config.toml
num_hidden_layers = 16
hidden_size = 192
n_experts = 48
experts_per_token = 4
d_expert = 48
d_shared_expert = 192
hidden_act = "swiglu"
moe_layers = [0, 1, 2, 3, 4, 5, 6, 7, 8, 9, 10, 11, 12, 13, 14, 15]
router_score = "sigmoid"
normalize_top_k = false
routed_scale = 1.0
balance_loss = 0.0132
balance_bias = false
router_bias = true
init_std_router = 0.031
lr_router = 0.00135
num_attention_heads = 2
num_key_value_heads = 1
head_dim = 96
vocab_size = 32000
norm = "rmsnorm"
norm_place = "pre"
norm_eps = 1e-06
positions = "rope"
rope_theta = 5740.0
rope_fraction = 1.0
qk_norm = false
attn_scale = 0.102
tie_word_embeddings = false
parallel_block = false
init = "trunc"
init_std_qkv = 0.044
init_std_o = 0.044
init_std_up = 0.044
init_std_down = 0.0
optimizer = "adamw"
learning_rate = 0.00233
beta1 = 0.9
beta2 = 0.98
weight_decay = 0.24
lr_head = 0.00909
max_grad_norm = 1.0
warmup_steps = 492
schedule = "wsd"
decay_fraction = 0.605
decay_shape = "linear"
final_lr_fraction = 0.0
batch_tokens = 131072
max_seq_len = 512
doc_mask = true
train_tokens = 478900000
max_steps = 3654
dataset = "wikipedia_en"
Below are experts of layer 8 (counted from 0) of a mixture-of-experts language model. Rows are named router (the router's row for the expert) and show model dimensions 32-63. Each number is 128 + 24 x the weight over its row's rms, rounded and kept within 0 to 255. Numbers have three digits each.
After each expert's rows: a language model's description of what the expert responds to. This comes from a sample of Wikipedia text that the model never trained on.

# expert 44
router:130137124122150145148097133117107119178175124126120110093130117158118123135141145117150076142123
It responds to: The prepositions in, during, at, within introducing dates or places, as in died in 1318, in March 1941, or In 1995–96.

# expert 20
router:128180109156111150138129111159168142164187112113120146145103132099105153146118145125157106158117
It responds to: Period words before dates or eras, such as early, late, mid, later, and month names in date ranges, like early January.

# expert 14
router:107090063115150131138133121140166168158182152116097166143162137095107140143124133115161111135092
It responds to: Administrative place nouns such as District, region, area, State, Kingdom, Department, plus word pieces inside place names (Sanc-tu-ary).

# expert 27
router:147175106094107119112100116090144162138111137168111120109165098146130133153131105128141139130105
It responds to: Common English male first names, usually after son of or a rank in biographies, e.g. John, William, George, plus initials' periods.

# expert 5
router:130144164098119088142107147113141108127164146107125192131146131107140092170137115161183137178118
It responds to: Sentence-initial words starting an article or paragraph after a title line, such as The, In, Since, It, plus heading = signs.

# expert 13
router:106187118114172114143135145082108137129166101125087125142139147153125162120138127142142103089126
It responds to: Final nouns of names and phrases, such as World War, White Ship, Tara mountain, plus numbers and labels in score or results tables.

# expert 22
router:126132103063122120154098119089119177144164102097106125114131144119106129155099098149165096113132
It responds to: Opening parentheses before notes or figures (Köppen, km²), and nouns in company or product names like art, bar, Services, Co.

# expert 11
router:109162099097144102121120133100168101134197126121116122169141131125123120140141095169144090177123
It responds to: Sentence-initial words and the article after them, especially temporal openers in biographies and sports narratives, e.g. After the war, With the win, During, Despite.

# expert 9
router:129128141088124129159129153133107126113122128087103142149161147095117137198142113122144131109118
It responds to: Verbs and prepositions that introduce a following object or name, such as called, gave, named, includes, titled, of, plus line breaks after short descriptions.

# expert 19
router:140152106135165154100115110095130178166153118129127195073145176125078126114133097117114141110111
It responds to: Words and word pieces in official titles, ranks, infobox field names and tournament stages, e.g. Commander, Lieutenant, Jurisdiction, Group Stage, Round.

# expert 39
router:122129111109132107139127118106129150130154107103130102176172133129124191132142141133145136120131
It responds to: Words right after and, or, or table pipes that begin a coordinated or listed item, e.g. its, a, four, local, Their, others.

# expert 46
router:102153075082145136124137135100116132142153127134111101122125118119123145164102174131182097120112
It responds to: Second words of fixed proper names like World War, Caribbean Sea, Los Angeles, U.S., and University of Cambridge.

# expert 18
router:083130104120150108170141133090128124144133118120121118117115131140118142137160124170160086088088
It responds to: Nouns or modifiers right after a, the, his, her, such as deal, year, time, contract, plus there and another.

# expert 47
router:127173107095114074140101114121115135125170137117136122130176106160095125139134126156135082112103
It responds to: Prepositions and career verbs in biographies after he, his or and, e.g. joining, graduated from, representing, against, to.